From a checkpoint of a small mixture-of-experts model trained on Wikipedia: width 96, a softmax router.
Below are experts of layer 3 (counted from 0) of a mixture-of-experts language model. Rows are named router (the router's row for the expert) and show model dimensions 0-95. Each number is 128 + 32 x the weight over its row's rms, rounded and kept within 0 to 255.
After each expert's rows: "gets" lists some tokens that make up at least twice as much of what it gets as of all text. This comes from a sample of Wikipedia text that the model never trained on. Tokens count by the router's weight.

# expert 60
router [ 92 165 208 145  94 131 155 182  80 154 132 204 174  94 130 142 152 127 197 165 103 115  90 156 142 151  84 118 116 140 181 110  91 128  91 136 126 163 140 183 112 130 154 101 114 103 146  98 115 124 123 145  82 129 149 120 212 155 206 114 188 104 131 133 148 196 170 111 133 114 127 128 201 125 153 117 109 142  72 132 143 153 116 106 156 105  95 148 136 140 129 135 148  93 136 139]
gets: ".", " John", " George", " James", " David", " William"

# expert 45
router [ 91 135 170 116  55 101 136 124 173 162 187 164 168 128 118 146 148  78 170 152 109 102 123 158  91 148  83 116 102  77 172 118 136 117 106 150 152 124 120 156 152 138 168 109 137  79 122 130  59 111  98 136 138 161 151 180 139 143 162  99 172 115 177 107  61 198 158 113 168  96 191 112 117 122 117 115 116 149  71 160 184 161 143 116 148 113  95  97 146 167 138 178 164 106 140 107]
gets: " of", " in", " to", " for", " by", " on"

# expert 17
router [102 200 154 119  93 130 155 120  94 176 167 148 157  97 166 151 123  92 158 130 134  93 103 179 136 133 131  79 122 143 122 113  74 132 113 169 151  97 210 202 179 104 136 133  87 120 119 117 108 107 105 121 136 149 131 143 203 126 161 120 188  87 106  84 124 158 173 110 135 124 144 127 196 127 194 127  81 147  87 174 178 135 124 106 153 106  75 140 117 139 122 129 184 116 147 143]
gets: "y", "er", "e", "t", "on", "s"

# expert 15
router [119 166 141  82  94  71 156 120 143 167 120 131 133 141 143 132 165 124 170 136  91  98 105 129 120 176 127  73  84 126 110 110  80 113 114 172 156 115 148 145 171 110 135 122 105 109 107 128 116 133  84 104 141 152 135 158 195 140 150 112 160  43 141 116  88 154 200  80 133  77 199 129 193 115 142 113  98 137 101 130 176 169  75 101 152 101 102  68 192 162 122 156 154 125 131 157]
gets: "ed", "d", "ing", "al", "er", "y"

# expert 37
router [111 155 102 104 114  83 172 142 118 137 182 145 151  63 168 133 146 115 147 144 113  71 144 136  89 150 121 100 136 107 133  89 111 177 117 139 154 166 129 133 148 122 148 142 105 134 138 160 136  77  77 160  76 163 175 122 194 121 139  90 128 116 150 103 128 149 149 140 139 106 148  87 148 103 154 131  59 137 106 162 148 182 133 112 120  88 106 110 164 165 125 156 164  50 253 113]
gets: "%", " km", "}", "°", "0", "W"

# expert 63
router [119 128 211 102 107 106 148 148 103 164 140 163 145 108 150 185 131 131 161 154  86  86  88 188 128 126 119 116 114 136 140 109 106 103 105 134 159 182 189 143 155 120 131 157 163 128 115 134  89 103 114 128  94 160 144 108 146 136 138  59 176  97 163  52 118 132 148 124 136  65 151  68 127 158 135  89 116 124  99 113 166 144  40  78 122  67 112 149 169 170  96 127 160  92 159 123]
gets: "'", "a", "i", "u", "o", "n"

# expert 40
router [108 131 163  94 123 110 156 140 118 160 180 155 128  66 143 173 181  83 157 133 122 126 134 186  83 134 124 105 107 155 191 105 112  77 107 169 177  80 144 137 150 130 180 109 112  97 134 136 101 117 120 165 124 187 145 142 148 103 165  64 148 102 193  99  81 143 149 105 126 113 114 136 133 169 141  86  78 138  76 134 145 149 113  80  68 101 110 136 112 145 128 116 182  77 197 152]
gets: " |", " (", ")", ";", ",", "\""

# expert 39
router [110 145 138 113  61 132 149 188 147 150 157 135 127 122 183 133 133 119 141 152 116  97 107 157  83 147  61 106 100  67 140 130 127 125  77 169 126 132 129 143 177  78 185 165 154 113 120 170 115  97  20 124 115 140 142 159 121 132 170 119 176 128 148 112 101 139 153 116 177  83 146 119 174 113 136  57 122 180 128 155 133 181  99  97 131 115 110  69 171 144 112 145 173 113 156 160]
gets: " the", " a", " that", " The", " his", " first"

# expert 23
router [124 147 122  41 119  97 157 179 115 153 142 136 165  89 158 149 146 123 140 134  94 128 138 147 111 118 110 103 130  82 158 103 115 157 107 161 164 129 125 146 143  50 155  89 139  71 130 132  84 101 129 171 140 143 178 147 132 153 121  95 168  87 173 110 121 188 131 130 139 124 144  90 172 146 127 121 124 174 111 165 166 166 127  65  88 113 107 121 179 119  60 205 159 102 193 174]
gets: " |", " 0", " 1", " 2", "  ", " 3"

# expert 27
router [ 78 133 207  71 107 125 159 123 104 190 153 175 146 127 149 172 127 138 171 142 116  71 116 179 123 153 114  57 144 139 151 107  88 155 106 154 164 131 178 164 141 131 126 123 156  92 123  96 106 105 100  89 136 155 154 139 188 102 151 113 161  93 131  80 115 110 183 112 167 107 147  91 200 112 177 126 112 146  94 134 149 147  73  83 125  63  96 144 127 153 123 130 179 130 157 137]
gets: "e", "n", "t", "y", "on", "er"

# expert 35
router [111 167 130  84  73  88 156 133 100 189 103 147 151 109 165 162 124 110 188 133  86  98 110 224 119 168 107 127  62 119 135 101  93  95 114 147 174 124 189 126 153 105 142 145 197 133 161 102  99 101 102 110 122 149 167 152 139 145 144  91 163  92 162  86 137 179 186 142 179  82 127 139 161 154 153 114 132 117 103 140 160 167  77 127 159  74 115 128 159 131  89 144 150 128 130 144]
gets: "n", "a", "an", "i", "e", "o"

# expert 69
router [100 159 164 135  71 116 133 154 119 170 139 190 135 100 134 188 128 126 132 165 110 135 145 186  80 142 103 113 129 140 166 105 124  83 117 135 205 173 147 160 133  90 152 109 133 115 120 148 109 144  83 125  90 148 166 136 213  92 161 122 147 101 165 106  73 155 144 111 154 125 138 135 155 149 179 100 101 182  99 121 129 179  63  24  92  95 121 133 118 147 139 142 125  90 143 135]
gets: ")", ".", "\n", "\n\n", "\"", " ("

# expert 74
router [114 169 130 117 126 114 137 173 143 150 116 139 158  85 145 168 112  65 187 175  97  93 165 135  87 139  97 117  93 158 130 113 142 135 104 138 167 146 124 179 156  71 133 131 176 102 109 149  85 126 117 120 131 150 181 132 150  50 145 119 126 105 118  57 122 168 121 136 156 130 155 121 132 121 200 128 134 170  87 170 162 180 121 125 118 120  86  71 122 158 115 168 143  41 193 154]
gets: "S", "N", "M", "F", "W", "B"

# expert 52
router [124 172 118  94 132  76 119 169 162 150 146 125 118 121 159 156 160  99 164 223 113 122  98 141  69 161 101  66  64 144 153  89 133 133 106 150 160 185 204 201 114  93 144 145 148 132 152 135  94 128  77 156 148 140 169 124 148  87 100  93 133 130 161 100  93 137 143 101 160 132 170  88 113 140 138  97  95 131  96 117 148 120  86 134 125 115  93  95 189 142 142 177 140 106 131 185]
gets: "=", "-", "\n\n", " =", "ho", "de"

# expert 13
router [ 55 135 199  70 114 132 143 130 107 138 163 155 160 111 166 198 170 121 224 177  95  82 119 189 145 159 102  67 139 153 149  85 100 121 123 151 167 155 177 189 136 120 130 133 142 109 152 122 107 125 106 122 129 146 126 146 149 133 126 143 152 109 152  75 135 170 147 104 128 133 119  96 144 144 171  99 101 136 108 126 160 144  69 125 124  62 123 123 171 168  99 145 181 125 175 135]
gets: "a", "s", "i", "o", "e", "us"

# expert 5
router [ 91 117 145  90 107  77 141 130 129 138 183 212 171 127 155 146 182 104 130 154  94 135 131 165  53 119 131 110 103 100 156  89 106 158 116 163 202 161 164 148 128 132 139 133 122  95 131 150 129 103  83 114 122 147 173 101 206 116 186 104 127  87 136  99  87 126 151  92 159  71 136 101 105 145 125  90  96 122  80 113 154 173  63  88 116  61 131 130 134 143 141 123 148 110 163 155]
gets: ")", "\"", "=", "ly", " =", "s"

# expert 71
router [ 79 136 172 130 122 152 155 194 168 145 100 131 144  89 173 152 159 120 148 199 116  76 133 126 106 146  81  83  73 123 134  96 111 127  83 124 155 176 131 148 150  96 150 146 175 116  95 102  94 145  95 134 112 157 183 137 106 114 138 144 140 116 144  84 116 198 143  91 142 148 188  94 165 121 155  81 120 172 135 142 128 175  81  73 164 104  93  74 126 163 115 139 140 116 168 195]
gets: " the", " a", " The", " his", " he", " an"

# expert 34
router [103 142 116  51  97  74 179 212 122 129 157 133 142  89 171 135 173 114 131 131 118 130  93 165  95 155  68 117 150 138 149 109 134 121 106 152 168 162 124 145 132  57 156 121 129  94 112 126  65  98  89 150 135 147 182 126 144 109 157  72 146  85 187 112 115 160 125 116 142 100 128 122 120 124 145 136 132 182 110 145 149 158 125 118 108 124 116 126 136 142  81 128 171 116 246 178]
gets: " 1", " 0", " |", " 2", " 3", " 6"

# expert 46
router [ 94 154 152 126 117 123 168 142 153 169 156 153 133 118 159 189 160 127 148 187 109 101 137 203 124 145  93  81  87 144 137 109 110 120  77 177 172 123 127 138 160  66 182 156 163 102 124  70  51 107  76 163 107 135 193 139 153 126 173 131 173 137 145  92 125 138 176 102 162 113 144 122 157 148 154  88  72 167 125 133 140 125 107  64 163 117 116  89 152 148 113 156 171 133 141 137]
gets: " the", " and", " a", " The", ",", " an"

# expert 41
router [ 73 135 163 113  74  92 139 116 163 166 173 167 163 107 130 155 184  95 139 173 110 107 123 158  83 144  60  91 111  86 146 116 123 126  96 137 162  96 135 151 150 118 151 102 148  79 143 111  38 108 116 162 131 130 128 187 156 108 147 121 154 112 170 107  97 170 153 106 157 111 177 129 131 111 113 115 121 132  66 132 203 156 121 129 155 104  77  95 158 162 123 182 176 109 187 116]
gets: " in", " of", " to", " on", " for", " at"

# expert 51
router [ 84 156 157  83  65  95 134 164 112 171 127 158 161  56 138 150 159  83 160 174 140  81 117 182 113 125 110  86 142 133 162 114 143 118 118 139 158 147 165 136 140  78 162 101 169  94 139 156  98 125  85 132 111 174 179 167 175  92 144 110 154 112 143 121  82 167 145  63 136 122 130 127 139 128 178  95  92 158 103 169 145 144  40  80 101 115  75 124 164 121 128 166 130  93 146 124]
gets: "\n", "\n\n", " (", ".", "|", "="

# expert 57
router [116 146 181  41 139 113 159 163 123 162 116 155 155  46 143 127 127  96 161 131 118 121 117 148 131 147 113 109 124 123 166 133 114 102 114 156 166 112 133 132 148  99 192  93 147 106 127 101 104 115  97 148 107 185 193 100 127 125 123  93 155  76 144 127 101 143 129  75 130 119 155 120 161 139 131 102  84 145  98 161 161 133  81  58 102  63 110 128 174 141 120 124 232  93 179 163]
gets: " |", "|", ";", "  ", " -", "\n "

# expert 54
router [ 91 178 153 131 117 115 173 140 100 167 117 157 161  98 137 152 153 133 165 182 119 120 105 168 115 144  78  98 143 128 170 116  89 135  97 130 155 173 123 146 150 139 149 114  90 129 130 146 130 107 123 191  85 146 196  96 231 158 151  85 153 110 136 112 134 162 158 127 145  98 143 109 117 140 154 120 122 128 108 119 123 179 129  58 101 118 123 151 123 183 110 153 160  27 199 169]
gets: ".", "°", "_", "'", ")", " ="

# expert 66
router [ 74 145 118 108 125  67 144 115 145 161 188 124 140 126 166 154 139 110 172 136 117  97  90 168 100 132 140  83 155 112 148  88  77 128  86 161 155 150 159 155 181 105 124 109 114 101 121  86 126 112  78 122 144 197 147 168 237 122 149 129 144  86 165  99  89 156 165 106 133  91 142  75 177 102 176 103  81 155 100 139 188 127  92 100 150 107 124 111 143 165  84 148 136 124 127 114]
gets: "s", "es", "ers", "ing", "er", "rs"

# expert 21
router [109 153 144 109  41  87 118 128 164 141 157 177 143  92 126 135 152 110 173 133  87 110 104 160 116 149  99  97 123  95 156 130 143 109 101 141 161  87 130 163 156 122 138  93 141  74 100  94  57 122 114 154 114 185 165 162 151 108 177 111 158 107 146  75  92 172 123 120 171 123 212 114 147 114 119  97  98 133  86 154 176 149 110 123 156 120  66  68 183 170 123 177 160 103 134 137]
gets: " of", " in", " for", " with", " as", " to"

# expert 50
router [122 177 140 130  76 123 146 200 142 165 125 130 143 119 165 143 156 128 156 151 128  89  92 162  91 151  37 101 117  78 159 139 111 129  99 180 152 127 137 146 171  70 185 180 150 109  78 104 110  68  87 130 142 139 141 138 119 155 141 144 158 127 156  94  97 137 117 100 133  96 163  86 173 116 128  78 126 166 130 163 145 154 113  78 156 115  99 100 209 161 108 170 173 133 156 158]
gets: " the", " a", " The", " his", " first", " one"

# expert 36
router [122 134 137  22 110 125 143 177 104 172 129 171 138  27 158 130 133 132 139 142 109 107 140 155  75 132 117 115 130  78 156 117 142 123 123 165 209 126 142 142 128 106 194 122 135 124 140  96  93 124  61 139  85 158 169 141 120  92 156 113 142  87 134 113  97 164 135 115 131 133 176 120 156 137 143 138  83 152 116 151 140 150 123 114 129  84  95 104 227 151 114 146 190 108 160 145]
gets: " |", "|", "\n", "  ", "-", ";"

# expert 2
router [ 97 161 175 144 106 135 181 164 112 147 141 162 168 112 140 148 153 106 153 180 114 116 127 180 116 153 106 124  88 127 177 126 113  60 115 145 172 153 132 175 121  98 131  62  93  83 135 147 126 114 105 169 108 145 201 166 199 120 187 112 164 122 133 100 104 176 161 111 137 128 177 120 133 157 144 121 118 128  59 123 135 167  79  74 108  72 117 105 144 153 101 143 149 114 163 194]
gets: ".", ":", " |", ";", "\"", "\n\n"

# expert 9
router [135 115 115  59  84 116 153 164 144 123 174 135 118  70 151 175 143 129 147 163 111 102 100 169 118 162  99  87 122 106 150  99  96 108 136 173 134 177 138 147 146 101 165 157 119  82 144 136 103 119  92 145 130 157 166 137 147 104 203  93 154  38 169 105  77 163 138 133 144 142 157  93 123 131 134 109 108 159 109 115 181 149 107 104 105 122 123  96 147 115 113 162 168  85 192 226]
gets: " 1", " was", " 2", "1", " 0", "2"